python train.py --n_experts=16 --lr_router=0.00108 --rope_fraction=1.0 --init="normal" --optimizer="muon_variant" --schedule="cos" --seq_len=256 --train_tokens=1469000000 --steps=5604
Below are experts of layer 9 (counted from 0) of a mixture-of-experts language model. Rows are named gate (a neuron's input weights, with its number), up (a neuron's input weights, with its number) and show model dimensions 128-191. Each number is 500 + 40 x the weight over its row's rms, rounded and kept within 0 to 999. Numbers have three digits each.
Before each expert's rows: a language model's description of what the expert responds to. This comes from a sample of Wikipedia text that the model never trained on.

# expert 1
What it handles: Table cell separators. Pipe separators and closing parentheses ending cells in sports, election and roster tables, plus name-ending pieces like ia, ville, ford.
gate0:517513474526488462443459529422424540471529489507476588496497461521549496513520375513515545536500517515545494513526495520488511547480481515504510488488448521466545544433567543525476488468452490
up0:480489484589492473516587503437505496572546383479459575496512509475361473486541499508510438503591479556532519507536512452420505482560464444483511503516525478527417536464495502503388493516530520
gate1:520451515487559474519500517471458535505471498514545504522495617495538496448509495548426474463579441551523473435492534613510551485496519470565532486523461512497490458438476517453467476482503455
up1:542451507436595507530438557470445373543532498540485474475555519535569549422477509537460540497555477507511478514442500532482456493471537503547446491490435538504476488486520523526501474558543574
gate2:466513477541570458481464591455466504535481534530497473476554413488524476534544458470546416423583479515540512452484542458521492543560491523471562495515578461520484509466497454566480524523532520
up2:475451545571509364481479487469504463448599492492539491505517404482468576499464536559463514519452504503488474533468450457481488542506482541463473507552474472514576507462537551489462527516497418
gate3:515392497492473493500451539464473534522448573464521534546512447560482476528474518491528483502533512486449509499446429549587403503499501607490522458521497529470516450473459494518517533511492474
up3:549441530543530582536478492529543541573545556463510461515531458501441459503546472506499468495545455518452464567507553507485445591537497492486534443515561454502531515497460442559548520524539518
gate4:432579518471493564488512477568509497493503553498485537438528562476530477470440458545516478467518475534523575452462469547482495470476646512511492529531548557537507493492546501447535555471518556
up4:511557406453497498513489467493529486496390518504559505514433550497453516476478523448454458455512506456463548516496456489469468489511564509489465515585507494525448556485424504435440451538535525
gate5:451526472494462501556528473460541457486484463465585471516475502543474461454496446442538538458491486549491501463495445556518521464456507527566486402500496482519558532533407492523510551486459473
up5:584536516512569518507439481518495540452587474528489489483486464507499430478509492574500437472494429458517528546438516502454508487459477408518459499537506483480548440515519492517449504478513461
gate6:443416490489528448511435462464473542438563464506511517566538408493547519504533463542479503586467492546431545451525572577485499488546509498504489493477543536513472488497497473497487502516482512
up6:518477502519469561473521521507486451515511472492495456526453499484494502433530513527476569479432493450461433511462556516517454494573492441543510482496451550518513514458536522459565486506472423
gate7:508526512481431552548513468521499471445464527461550435530464447458494502531563435498500577512498451512517543477388523518448561530455460486508471480555425482541563530502470478518569438510451507
up7:494497506457526489434489541527472583574536500512511489471483501529576518526526494490508460486413508522493500493472527461512320485553570523506514502465548506566450515511554507455454454429519510
gate8:504529476519462627481489500539517454481475578522475494497571487531460477518547453549489439530508478495469465553470500521502526470536513477454407510522547473454535484546474549498512440529453476
up8:481537490529469491490542514547516535517504431510489547497525464465618489572509534510524518541453610496534539509506520510466482552488539468518551501512542516568517458519517493561477552534544587
gate9:467520533476499516537568487463533586518508515507565548570498498442454616530517424487511508455588557512493530396498467503462527517532465497472444471492521527477534519474525546545564531544403510
up9:551502506481434456508537484546556532455535585525507476448497435526518475526478524558583530497528472490477517481471511537517490509498532498469520565489425493493496470476436452466554488501420417
gate10:466540482439482457507545528519509515514531455487471457482509454491486467560472511481530464397503531455568525517512532502500466523511438555551503467569499469523430514504459516463542530462456563
up10:512447581420425573477536522520494499536481461425521538504428498481471545518448526496544488498468491519476440449585555525485487550470492517504500519465442398527463550509534470580513476510548538
gate11:482525512486560497497481454420372547421495481556560491520513521503465492488455477443457448519423463478524460456522462579505466519556542488540552499548548537552541503520497474462490556509526563
up11:514477531520485499510497483488476529475428513464536542441540537507494491573583452502515579529559504556455484468481483504520536482532483467522526550504562490471467483371501480514471513514515440
gate12:543523477442459486543572534485454509522567586578522515547480545519378510505489500496518492556475466446465489440508522542475483459520583430507479564526507479460482469531470540476418561485573584
up12:476499534470485453516461507548528509438484456498488494459451486487565503513548472457474504559497507546528504467521500459496487486488480493484508535474479490546523494496475497466599516378528435
gate13:398534460487411464481524481485463458505517502477555424535544495494431461542466520507477547487532531567462534489492442493405526550518437404512485487504498512504504561480484488538433557584462487
up13:571490481500531538478476502527507503523520503532545530577519489449541495459547538485536523570393514518545472530528499501537489542456530515453465459488582478513536427468450486548504517501492453
gate14:476466488486498583520576515566537503506470472524543559470497492445484568490392507525532473482500460491481619498450518460569557432508491487495561508561522549481484435495593482530458598479533462
up14:466517542501510516493530545440501524482496509470397468467469563502545539426444520560459476496577503542440560483500508507459503448564494567510530483557471463508457501466500461547469556414451505
gate15:514480468534476521511508573517459514472538543483515458497491559513470528531422441455503555520532506510535465495488554473428564455467450528516516478488503531518483515494480539543489470407422540
up15:470505483498450446517520485472494497493485509461466476514496528505479469502480529534457461542520528513472584464550544463454573518508535440484551454564482557449488504510550455551522508462520484
gate16:512523524433571507533483526496568589435485462527531504480494484530488474465543536546477558539546467484539518542500530575470462517494548509453493496500473566524525502547473515535503456473481538
up16:481478506523503481476522543495519420474526489509444548527439490457493537479583481496531535518464417527498496492530474440524502533531418456434484535575505589429455507394447487546523500550468509
gate17:461475532480462470507546534525408572608454498476513485520537465433510506433466496490542520478538496452443457426518435569513531467454555523454563460482594583414485481441490560471459501446457480
up17:493490504539514472537446556512495489490506490466488562529470516495563494496502484490437534416463464568495518573549475544515493566509512471506411467488493502489556538550500525539525479519468502
gate18:520466506450518465512512485493594491484478524508541477482470464528510480471507533483563589554491453544526537569497491484538485467501522513444564517599475500488533465475481464462555473479543521
up18:550457491445530508551478517522501501534523490568548503485509510487420496459558494474487514406597533537541473485481510514484529519455479514534482411538534460543451528507443456547522513480489448
gate19:503453541518538470519501476469507480432493566516495515591565524495503443541475508563509560519495444477524439485526511451500531493420519538480455527596485505510451470521498509503505510506551510
up19:435535440400536500505527455512463483466507543479435402475496463467475477482521547486416446508506592555549476488500417484472486497566488492534510506514560450507541489411528579573579517457507477
gate20:561449511544566542509441499516431464548469513494481495476526540468561499543431510514554438436438452451545453545573470542491486564509467470483461568493527536524480449452448486516558528474496496
up20:478494538550478480535478443532409480564514475520491481543496517565496522470467537490506420417489428469506482523514431520479459496476492532519405565592485516509478480502447507532517465511442549
gate21:514601522443487476575485501518527470403515508478515498560486555462493482533454446433520456445584504443476513486430528553487480538519515464486480461522504522499546448497555496527427448502498486
up21:461523508460489421562504366485468485480553452504487553477445556445439477458484496438477506458542461480489498457483527494449568528485447497504480498523529435478491514475528480477405502532450482
gate22:413529458547571537500485493554573501458516429531499475519525488469455508522461498529507485568517543518428570525498464537496503471383480508524437532452566547490537479472489529438486480524568474
up22:554481500494556512558526440440517483469533462422529473580479490530520539462494531454548494499519510538463517504501563502508556458529482530494487525491547486513467526466549517496530499532550510
gate23:540520495504575553563526478428463544463470568460477518465560552476440500460498464497562486496423464457470529538529531561570506502447486538563523523548485497512454400494465488439505490479494576
up23:466577444516529528480554486480490464524456487528578543524522546582466476496463545564426482530515544507548495583507479506469511575484523467527507512540499529456424522456508516486551549509508478
gate24:521578418581511526571466583469473527503529528479519561510486557546402506449506429510513456494516425480451455456476517585489518493524491511487517469583526479513477467482426526442380510549501488
up24:607528458444496481491437480526525534442433529478576495489525494464524480493523484458486483480529567462498464483506529487497514498497490555583505562451390551506535457506525438485414426553498449
gate25:418533510528453448534492452474486478487509496461480467479472497475505545458476460490569413517505611494531454514447529431454531431445486431507554552567513522493551495560593536481441510474589518
up25:511520493448578453522579530485595526506516522482548544513559549538518578422467488541495543449468447494495456503509513575510502514499520482558471530508502537527509470461480502569532457477515513
gate26:521489530526436514505573449423468516583541557454444550480510502470425405445471519467594508497535455524544487471570436591495515443520548512452471466458539405456527517465542529586524501510563453
up26:484418461499496507395541550508548452534534436486512514507512426467478576498559491545508485566455552462516514508457498506485524526461508537529467480470508506546446492446473442453547488424579595
gate27:558477551519389469515510492444493571529533446492485483504455482569443488495466480509476510506527494508494478450512512544510516460414445507437592556512499514531552561486459472459479544472471524
up27:511527533566505508503510517528448539545516612465515444446487491560510579433449498475446431484485480540541445517532499454532596496476455471485476428493495494498521536460425557493479558488436537
gate28:459561487535557479502513501461475452512450509525466517493533474509524490446443450513492512509530544507490498505462533548526481416500446545449467546526535483476459530556462412475534493508554493
up28:515496525458556578495498489508530531546529491505550424518501445508436461492546499444492475538477483526486551613455501530528535593528518417480476513582555467508482456515531488530492510415500492
gate29:445555539533461459579529535498532443515462482540448542479558468513501510512457546495450475473582496481401492504513475439559526604552499553490498550480600536427549503498486429479446456450552558
up29:465530500546495543475540509422542502473444476437514512537488428517575479476499479565478490555558498462470523536530550512503472473509527493511483459479634510519508554535485495545518499513442505
gate30:530527501561572491464506478491548562438492602476514559481502546595448548453523452459524491515429497466479534539411515542543441451437499540462493468554501495503390493504488528419504531491560588
up30:500487485506456519474530599520394487510533509517491432547504537564433557449547454405469455526509557487513432491494467513524482540488482451478480447459531532509570497509530498603491497526436562
gate31:473531491496501555523553514530460540525531556527491541520490457510437461560512441518545459541490453542536503507413504402572553443412519390517518503549492473486506504508475468471459493519486536
up31:541485537502447418483485508437596579439469472439532471480466531515601429496551492501569487491432498451462465565456474562502463574503445538523523443536528480507538508458556468477529454555537539
gate32:530442414517471562571401520460524508511521506461468575490360448511482499446415562533456507562523500499479516531460485480522423487522490529516512475519500541488526427507478552480507513561480451
up32:458524455601523554579463481524501495489527511484462502512554548512525503522538526542503526458496521571516458524484509611621515544513483482528467507483538451472426482527402475489529581536468470
gate33:410457475528527514498466423424350477476463575481513487508593510502445593549495497556433470472518465505496426410466478501554497501488545486476494468512478484507495467469531507506528546403510533
up33:491534531467480499521522429483536485500517607538508541553474488543483566404513500468517524553473483516516536521496495486535503445508553469464515494469543425481476527498464504516497447452496528
gate34:535430565525510514548539469580496563508510490412618521426494511521484534543466528459440524508472513494514453480470459450520545539514489482572480462442461524454508559521436531506503482503463513
up34:570490517532525551494436488529587520474502447478487531504516499544469529572496541527516498449488474507535481461514534569455457454514550453475537423416431553473503527571458513532512519504556520
gate35:522481459511488477483464553447536557537520433500420530553447431459472484463425548548620503489515531532512536542463499493495503550451481508531513517535491479512482486523499433399528452519443477
up35:394560517514450505541481499509484418547463536514462551455501509528452507537482505516446479557488425558500476532502524472465436503516532532503459422458526468514490522550534473478495450557541484
gate36:505562560520418517453467437560493479471425472506498486519479518478508438461520522426527468522549468491489477493547499494514530553483525476504538538510461474480505418446517551484489502603521453
up36:476579511524447460455441529492548491522496498547508531503454552485429501431489499558565525456502533533534477493544466516500429541537545471548524513478501533541488510476535537485536429558524505
gate37:414512495487513501547555464542519477523548524478450471479500489482505488475482511483449478455495549529558521408552494491567440403517538521517554545519426510493545531488519486437440492522511553
up37:507424543528471463545539440458532401520445485519475514497476549538535480514554511520531501467575528485496491494573512482446502499486503489528540501505456519459494514473502498515501465405471420
gate38:486501514507537484520499547416509513550451446522447508512561536406499481522509542508482487525493543484518483574514461469488438510504442504446477541507511428461545552523504496479505448446511479
up38:463503484491577547515501514491472452552464558557575452546489546420472493507461508552447407434481496508486501526544534434468473534521468480439472455506501528428522536473504609461513490447422520
gate39:525535492519522443503478582505465491500500530520561529524519532471483471447496526489506516488517405472468457463442536472466501487531569560480526562473485499473502584536567466489481542515424518
up39:438492498504532502464420522473496548555469523470437444501535598468499445498539509536441572517495567513513497456518527520422504487486522585442530468532519591495516512496499506476465453506582513
gate40:469514489539514507522474517510509551519477506459504511547482475499496460530431534505481509448497534420495476496467615453510515468509513470500516506466509466485454574481532513450460538538514497
up40:488467490486454480505429548546502440459539498552499524555520521509417526525472443529538496509506487553442530440484511507519518501513530505479521494556441416451520548505394465512486453429527490
gate41:426461487504507543531437584521521462438520488480511518512505481483523487495478495547452452557479592457500512522554476418501546545499584497464475472493465433485592486567583495546526441486517497
up41:467448469507522493504484561526467492509538440522470512461496566445437559510472477453544476550409474523477497497472539513546504524433478462453511524477511478476507566486494472534442580524458487
gate42:464516507452491514545540507514550495529474479515508580449525519528505552556529459518527518506394481519527561564476513539555467481582530518549540525489551466517514467459541544533440467560459511
up42:497468527439423526424519483489549491461464442427557492445522469430543492423491496549463465520416503595512542487466599508467531435469498474511486544505553513501446494530498482553507489501495533
gate43:451449476469454454540485502520525484505487471489465414517545528502457548516476426492444438511530482501493464477636474472498507489576514515443461527526528530470522514505575486502522513492474484
up43:531424488512506485472489492481573512499469542545486463519544518438465481477441506412581475511541552484534536537505443499470566434421474499535507523549440481480496496521531468480471483452504476
gate44:445461410483517530539528513556514460493504478467508538441596527498484458510527463513551483497523542506438523452489544552534541464476488495486580465513462506520548494444510514475595512462553442
up44:560543561478519523554505458457493489509547485480498524543480469489518450495473466556531530503578466501553492501530539513515497504511569522603449552498511484537461533464479383497487491510477424
gate45:461477494502434556522504484532474539499500596578547511466523479481468506453465447555442482506470470467537543503527428517438483517474558458487491454485489462529502466512603491532452500517465489
up45:503489484568553525435478442449475410502454443483467549442458512489503520500436480479567465471496528441481494516487499466548540472561469517488557545514527450536516519554490505500520498488524457
gate46:444524503497452462440472564511504511413503510472484541409467547515474470564434602527479474526465514517494535408508482505513558474565481511464546501560490444560487511512455496464437476554470484
up46:501492489483407492591585469463461525561477490469505506479498441478546446521545506510540487473593560449492545528460479462565463432554513500490509480491520490508433526515480560492471534541518496
gate47:442447518463403466523455520533486568527456481478529486558489490457508464491432482479518472436442418543488445538499507515485504465435447506519564532520553508399537539498470525464465561474555500
up47:485591470495561547505538545566529487587516502528498518438516463429510481510479507524473512537459492549470527442491488450478489511438511409558460506542502514510507503500477496411564503473473419
gate48:514470447482437521545523451512568465529453539521446500543508455469456466514459460511481494563461589434537452440508611506542435527467491554529531488510519561481553511492506578459559501469472526
up48:512504485517513486484526550502499456572517439480527548458572507507522416517506522545434507507518492529491493522556551489474480486506477433523545503457446480506521408466473446508524532420554557
gate49:445556408542521513536429568533519502514450498452497482522548491530509495483500553457476491479507497566526547528528407480536540553486545536457514504495444485504434502537484521572490438448490543
up49:512497466479471507530488537485565494508510445502454501507510549457515530537451464482448571500461514446577479471506421501546546479508505512480470519473524525501488583476397436506510504436491487
gate50:479478557447494561562497553471509471465433529443484490514497508452477529478468500539489468473494576459453439444568546501484491516506484584444482527491487513460508495465487403486541530459558509
up50:523453490568474443530521464501537470459506515498504529518490430489462533507489489499488528480482504446528505437493479531431483529531452464519519567504464525571543485539476538518485470491521437
gate51:533494446501481490558579486577449476489543505473472498460490402544491498480502477497511462429503580522524530543530447526574548490501455437406487526538535459446482441519496538475487512450502512
up51:511546450577547433530495499543492560519569512425457528429587449469468531456485516502508447481480514540486613510456464481536537483556529451499509450527491486554552504516597501465512494481490463
gate52:510521495544438496507504527564446540479519520585512507468498535403466504484530501413527487436453503563503527516485476518469572585546477444503435486458507532505491495424444502479520544510525513
up52:436437425549460520556545497563449550469491521426432553506541501529482487535531516402497439489534545505488422471532500445471558509489523570454567508417497513458500476497459468462501511483491497
gate53:469452482551518530564555490521562429501523464527453474534492490570447502446496517469463504481509482484395484510561510596543507472576507524471517506478462435523472508555539509455500498539445516
up53:512532530494486426529459474474421481550503524415449495500450479528556433470504494496525503506456558510546520512480479485461475449500479376510471572452540440459480409502558493525487546440531496
gate54:496439576481537457527472587461432475441497485464533515456466522481433521438585501514569448549489564455462542559446539459506533547505524495507479507435510470519567438486543553538489470489561518
up54:518463469558551542500528550537455453475501524437464466534487472520514553430510502478443458552560558492594554471461598509516533512526453482488575437492440581470552480433431517536442528458437574
gate55:479532470488478542482419512548504517468529543445573574493512564471471547554414483465528491487577536516436511491612464507467535493527526479459491470529504506467535549460509548544501508458511526
up55:496449473464435439576509495497470525541526405486500470497434465515518498476517529481555464561560494477486479484543420605500497481490511519503508470508521507488520555502496509471512483476514467
gate56:514456463505549540554476450456503558543492552494509538511536591535511564430463458522479412515529546444398572522523484502528490453482438501500515526479426540566488514520538498431539437545546511
up56:513479496547547483543505439438499440514550519518476485407511441462476457512467464555489559500470476467552517607497447508515460576518523534494520593449531488452528505571468499560586540504454446
gate57:474503464501550494551491474566478499496532500549411489466476454451509481558541482494522555559588529579522389449523564460468473437552495513524583565571522444510506578491473470461431522512504471
up57:499559512519541476595508493524457553523419475475526523536507498528419499526573487577558472465558475483494474475465606533503496474522474535511430531433518521475540543544502460448462468447492621
gate58:505508478522488451416525453535500598488458427565607566457495447542562527493453400492532546424532505528534518515464476480520462485435557460530459529468550494479553570474469460489435555549522465
up58:500544499436517510483508531446479517476501510465458577523457484541439470622547467481485584550554474502487492504496479478477575501543485497424445538559526504420472517460545491498478460525550517
gate59:473568495416442486474481556545513467526477451494512521498507495491524539510536483517463411519474492490521474490496516531429454499506535460554520518446530477446501491509435518521519512564577497
up59:440459540518563478456454420463521554624551465479523477480491499514589476559528501542459473545443467537540589522475509496442518556561549487498544578503481521475424504518446430472498421472542482
gate60:466570560532469487386484576543438458548454479517526471464540565551522452486526439542512543506519545484546541504478526490573487447487518460486482516402497418526486540492504574496504547520460551
up60:461511541536450511589513550505520529556427470506498499514515494499462550492483534483453567589508458512508492494483480524487536465480467464413505543466468499451545591477514500487519580477530565
gate61:529416464423520525440471494564410513525511604400401500441443484473449529458506509479502531599510477513501527499533528443505499528521454498454478475448526527507524474490525489519463505524528534
up61:466502474526482358530460542562521457569558469478581506422487521437493558455501457532497509508551457509516459469529425525502547502472563575532458518495442547598467469433546548518481540551477468
gate62:498475528503400502509436450497443428530526566456447537468537533503490544450478452514538499598558511534500513546502470501502476495485491525545456439488516467516498484512477495513533453479527495
up62:516506515474486410599531523499470495444548440488520585487468439474492490482439490485484457522530475470561473548450386562541501478522527534468526536534481504474467409454465489499455559522483505
gate63:541484589436514570475499485495509430568426501524482468521498483595476508530480522505459498496460515468467554477558506501526506504501512535504462536460428448489589501479569554476496502548481519
up63:517547516531445459478522479519527563586479503521509558498515498550452541463483542516489422509453497559549529465606488502509525474543529523484537458482468564411538513494525617471473509499460532
gate64:459485520456520558519535483482471547435491613511476560542515456502430453560555465526459494450494462530516506470474487464458523461453509546529498472513587508527506507473514474560506514448519500
up64:453435495532494571497500441430486522470454595517502502477465517498520493538492567466511502520538516529560474441411482495468528512543520514556518524468534527495506419505544438492519479513453503
gate65:496472531443548475507517453545537486538442536479440507540494365441448470527528428433518493490509458408491428506495422507521560559563412449528515452515529457449559505506486495538486446511510483
up65:477491520539516540493492515478455506492457558542513463466504524481498424493480495506457508500556480446490511439469480497530520439480559489464505475513492570541543529550526573477458526513504453
gate66:533472505498497581549474432536524467495463457440519539523459510546488540497503524550493509475506519482551450431481471497482539561543531492469544431443466530432526487522505519470444504479479583
up66:483427451451532539494510516424428537485534478486430537446506456461590449507466547559565507512549454540496523495483537437503542506437511393542417524513509447592498521490575517510552509472540476
gate67:467469591545535545547546509486527549589477475497483490575502507542534540494480422501502496442457578553503502532507414514531478553533460489560505478588565487504530590398524483499585488533445523
up67:467512526440515486487423493476501505476505527533413488479535560499575530473493495462513552520498480467512481520502492541498514461546386425421520534460603500443564506456592509447520574465535490
gate68:439519506548468470544463522543552438496429476490431546444522509444483547477496501502565499491481404494491548473567480476539472550463503545480435463533475522511542480465443450513465594538475480
up68:479462564473511476468534463564549471507447470534519557514513466481546460438567488569565474469528519494544543496514549496554482466486504592513540520482526511530575454510464573543516452495532504
gate69:472524411467518469490428504451467547520489521538456594508510500486453521444514524554499507512518510531441464483516579490517539492516509483529480535414461456562386516541534498403526546450558567
up69:462471458534448493562504509510500566555546474488562556527547519492478475508476430478490495519474466487486505500476508563477453486465479466473504549520498491526461582518489498450444502426545502
gate70:527464531481521493522560445530502506543556555520484504508534466546434472457535573512454479535587577507514446433579493517522564547454585505486529542566539472544545464495606526522455463516506458
up70:499465530513458507597607561520401476458480500518501512498510545530536461454471464536457537565471541432475546451456479479477467567414539506453504538497482524500505462409456526451513456514473488
gate71:502451525512477540508513537543430541513491455506457475538431476475369547462550490528545538536478516522519509590450545564520501521524518495538528541511513471490498455524499507520484416470498552
up71:439480475479486415557477460526461514491462505454528444441572551551467448559562475523470496502461453547491499402465586465459539487555526453481512528524488508591452452458525522473511524556477499
gate72:448525515479485490495518508479462529538493482503519475477490491483489481530490547508418446490507569499510490523479482473514503452499490481517473471486482495450510536491500537461475601596481469
up72:539494497442485511503486441491545515491512490539466518525485451503552497476477439498541489537470492541485524447513489461526518564402468537531463501486506489480475515489517562579494408456477593
gate73:455492555524580559548421508513464504523513545488493573428466487543450562485514528527494477530512506512499539549485525510513583474517476435536525512476507498560449530514535494598518458483476499
up73:464544446586517468511469549536480519528539491581544490494530437441428482502417536480499449424507432405524482559537522489489546472553479476437460521530518461515519549505451470509454411458499506
gate74:474523517555519559471525565565472489457530542421396428413503548496450540499455516519516479485512585477461466525467473410503491486500544465567485561524576527385484513582487517457510478460447486
up74:463472496409498476549471486502430521489477462495628530466485463539522479414542534477487529472579480507538603437557509538561519514575478507558470519556523489524470545451510470430508476550511505
gate75:534462476514440552524433500567524508471490505433488535475440482450531455526517556501557468518579463505506495527549491493523524487536511532503574539506479496583515466462521528469447515499490522
up75:482508500477411436470497529525492562520474511437554524544474523545490612480515469527507498480507484530478450527522450426498520478455513497519517516500500478520580528538552536541460590483462469
gate76:465517488537455599540553500498487448431464526469463455518519424519516529494501460460464462531552507479554480512629496498533509526553473480545493528523475519547550501511542545474541478523454525
up76:508509488496433557497517526509477513406436469514514411492470477489529431542507518558510454573517468394542466538526502499485560458515504501491533523529473507502469529522494477506438496416478374
gate77:491524537502469563490595495550495488387441527518513540519431466481445462524497478474471561501578549470519537498511584487530500524548491554527462548482533447463515559520558505394518545520463568
up77:479525577566470469520488515525505526460510509490561490480472509419580453476440482528528459484477516536417426496517522523517496462473521580462503516490485447485501486478460456463495481520409477
gate78:535519535485545533550484452568545506491454462432523606540533434507431531502510484463489497572552480511520493517520538468499490511438528542520526456500450500472567493508450509465526503537478571
up78:531505576467543543521482479443464519500531560607469602523540519525447435452520540558539510512593583529461484551535538568474528514512514502467511537442529465590456500527500460525503456531523495
gate79:487510488506474500490503549524480547507457498532484528534524525461547518476493458484583498534512437527563518475506531570523490486541481558439494522488507490529487517493460465490488480507543532
up79:558465517526495522509519393525490532475484442576489452453464453547477431475468559615432562502507486486484540481515412469489505536472512527502476533494443446581488564520469493513497473478477465
gate80:509568458473478456500515473483498481525410476479557520461492553449540544458486502512427439471499512549560455430525392514514495434544479454448479518591563483527541492547475517501487510515570482
up80:518509545479458441522494480452457497441566593520466487534564492533427500496492502464526537483499524498465494562536580487556511421569561546506460492478458503491584458530501548503507514611481432
gate81:492482522520459438517515539590556428540496468478485510510551495470443564516455524493453503461496526498520504506461434479557545551508502545528433519563506486530512482475537521500525524565413505
up81:517513480483500501466527469488475476441486504562483528483530484508459513525470572528512509506492565531469538521529464553552462482499491456525367503491539527445479500458555511497432477482498530
gate82:554489524540545557487584442599499521559498511498516496529492454465533565478473493479428457461541533482517460456655590533526471505565463495489511511427461490443573506515524506466513467532497481
up82:499534493483510445479492483507511478523489490456519519477489481548400456470537538494446542459502490538482522521476545510495556531548487526571506517554489431470486511476498524509543509451497531
gate83:507505469502521462526492440478455515484530510519472585473511550588478431427470521526559506509536470456512473439464478454593410497482512517519520525517407488446469543515492464490530485508498504
up83:493515545479514467503548454504407457466455524445526483514457500530505507535485423476528599517563501490452481510490501522505497542495552489571530485460489477478475552466483559499444492519537487
gate84:454429526514512512529442520548470517463524464566525537536578525418489505566506444429429488512510470536483468501403491491464532511557506436534534491485476481477508490423429553474576474508583507
up84:527500475552460532569455462487476493537453442564503483569486543440411504478508511521421509538456455469414496477440455478440546544492525521531454486418480486485444529554479554535440484540473508
gate85:427567564507543502562547432512509490565489476495531500493531493521450523516465551567427439495501540455472556496590477534509515536584515532524530462513457409454517533459551565506498493510484557
up85:430566590492511448506580468500483514450490510501506419409469468483465582490474503453535427490486496516559465437535526482467560418507513428516475494513503475469576518490521580504505572474464553
gate86:531461549486460498518515522545480444463436510455491479466525507467440482455482486509577529535558534548506545483419448503574484513446574514541500470500567513498528401500521592507470514526463489
up86:548548516517500510431548475470404456515462453503485551528445484482510506505504511462465492474514498527481503446522495560498558512484521526490509499495439486625507444499559536555448542542572475
gate87:408478534535517506470516444388488517478515518502519536532485481529462438508541445436495482424571559488497486415435449514541504556549550512514518476438511501456536506521528497561459529513504505
up87:470488496516488431502555504464517483534498493500493468504570508499495524447437493460452485500499526451515432472443547549555505487473471461472454511535518531484556483507483498503488468496506578
gate88:470472497522507506459494575459497477457447479560494483558495471510427432512464463526471450522512516542522475481490478523587450583613442441537432493524431508471502523517449434458467459576487549
up88:498457521497498362514489484510476570564465484490472540534483495516449528514516464473488494497515443553476466537444528481493528518551543489578577505467590572499418480479551501537537456534488562
gate89:394469499492530555504606528453422464483512531462465468545497472434497520531500507446523464542575421483486548430464476401525477530585534487492566504474493455541447555514443515513551547566539550
up89:512508570470386500480437521532546514457539491497483534563511522543574501468530510547471459419577564440432467421532558526472473404592505472493419503503462574473550427527475550448512503443437520
gate90:515525557521500531479458423502482457471497552489528462620447430527469485483583436478498514525469453503476467561478462522544524459545529539470537472501556482466488526525412479546570524495533537
up90:499477530434597528536467475458561557485516507505490521448500507484482527473477517536457515474418514499533447432466535527511565485471505416520464443425438526519509421431482536470530496525443513
gate91:512517560476447498486519505473477571510481516471472409443488505484556532513526430530450513513450507608488549451453455479470497530468529550457563503464465506484488495521601535480539480479584525
up91:536495470540508490480418546492507463524465503479556597475562493487483528507469529482483529499507511422518435547515518452516529491521546479518447527510443423529478442461481524502495550513476542
gate92:426502518470490471524507506514502572514472488467513511488495457478526557491469494501456485460516547500530471556476479470500528463548531501455467466455498439476504510508501529466466523548470454
up92:480473532509497505499489428490416547477472526473541520465456488514436426571524532463598493517516476473467449492535500492553502479513411458573476538504523542470408527477487471562485570482512531
gate93:559560499509458483451500547546508432502456550446511562470495483463473500514493468395531505478503547543521453505553448544530508444482495491430494543556456482479557484509495585540504534450447499
up93:447448488514476467503552503567471532627454557559480459431443499513414583499488503458573429449452555522483542456447518501526457462466492534457477539577506485519520556524490516519507449474563507
gate94:454536512552500487503491529518494454532434491504538534445426545529504425482538525477520522514544595430507453540458585497487493610494506566479532556448457466501477474416498433535523467551512515
up94:464483492515570515542454453504496522488534501543465504493382577527481556517491466513517501549464488450508521575531483494462491503476518516522495474573464546540507433526437477431452525549456481
gate95:493440487530425549520511527519509452487500518550470477485497479508500505502459486485559496474509559559533486428492544485537502544529490468502551538497444477570457475476475491486495530533492530
up95:536514485504404533493478485404492518525497480502460505488469487580622548486512558498523480514506466463477490547534398470446451498455487570468487502533468495465459507522486495545524518488428451
gate96:465476486509505499495529491519465508550503479536512538528558483499476472523525491505409418522478531567474535465419476602524517469552529486496492519470437477534512529496457573563473449522513476
up96:553453499487521496480463498478556511487530510473509573558504466494552495531529526595477450504555423472498462499454518559492463536550443470517518514435487521517526508522486582462497574525430446
gate97:504505527527512455530480513524471489475457493532492454436472402548474457442450456510500506492471436546533548579513512447474521467542487545460509491474541490466532463469532505532487453486427463
up97:456477476432501502524461473477528490478494552522488532518545459526511488498535596577557547504507458521512483505457516510516502451513525470573540501456491456490473558474463481507444478453485518
gate98:523479477550480441433549502454496480466480508437523456540509477459428453465494453495558535488643440529554563438572509492477475562536456566478492546498505552539475493469417413460588496493503532
up98:468514555549545500521479541539484498558457553523470435579544482437478488478492504474514475506487534525525453459504460502557479506569522455530537510461545565514457510556474515511506497536434476
gate99:486512436503566503470557496514552516492521435436511522513509488433492536549550479557508493596458465553450461464537492550551500526482517461493521534490481499498482572528497555479492466444456495
up99:502488595431572471528534535440528423523465440488562494487493460506464544585442523550521553517441505522559475479488482517522473494523422519459587511453467527439551565458421501520499552484500538
gate100:474535562506442442507539420519431558493545472423527511508486514514514556485508460426455529491510527477522470471511472526494432485520501516471551466528459472474456464541492526517532591520425472
up100:521436473537549518540475526517422452539519453568508459522512534507490425573464491486552464566425445563475500463471384487491467512475580554533436570483505517468472464517498593559477450536507547
gate101:461569493571504538500522539460554517489486541510475484522481471510492544524494467537483508579478540566565476441480522494503536561492550489538539467521505476456560472465458467543536481544469543
up101:436549501474493479509516526502464490458442546495539523511554495443491433465517496517421490574493553449533470522504470502469512495476503498506494500493550393526483468452536505534454546471436471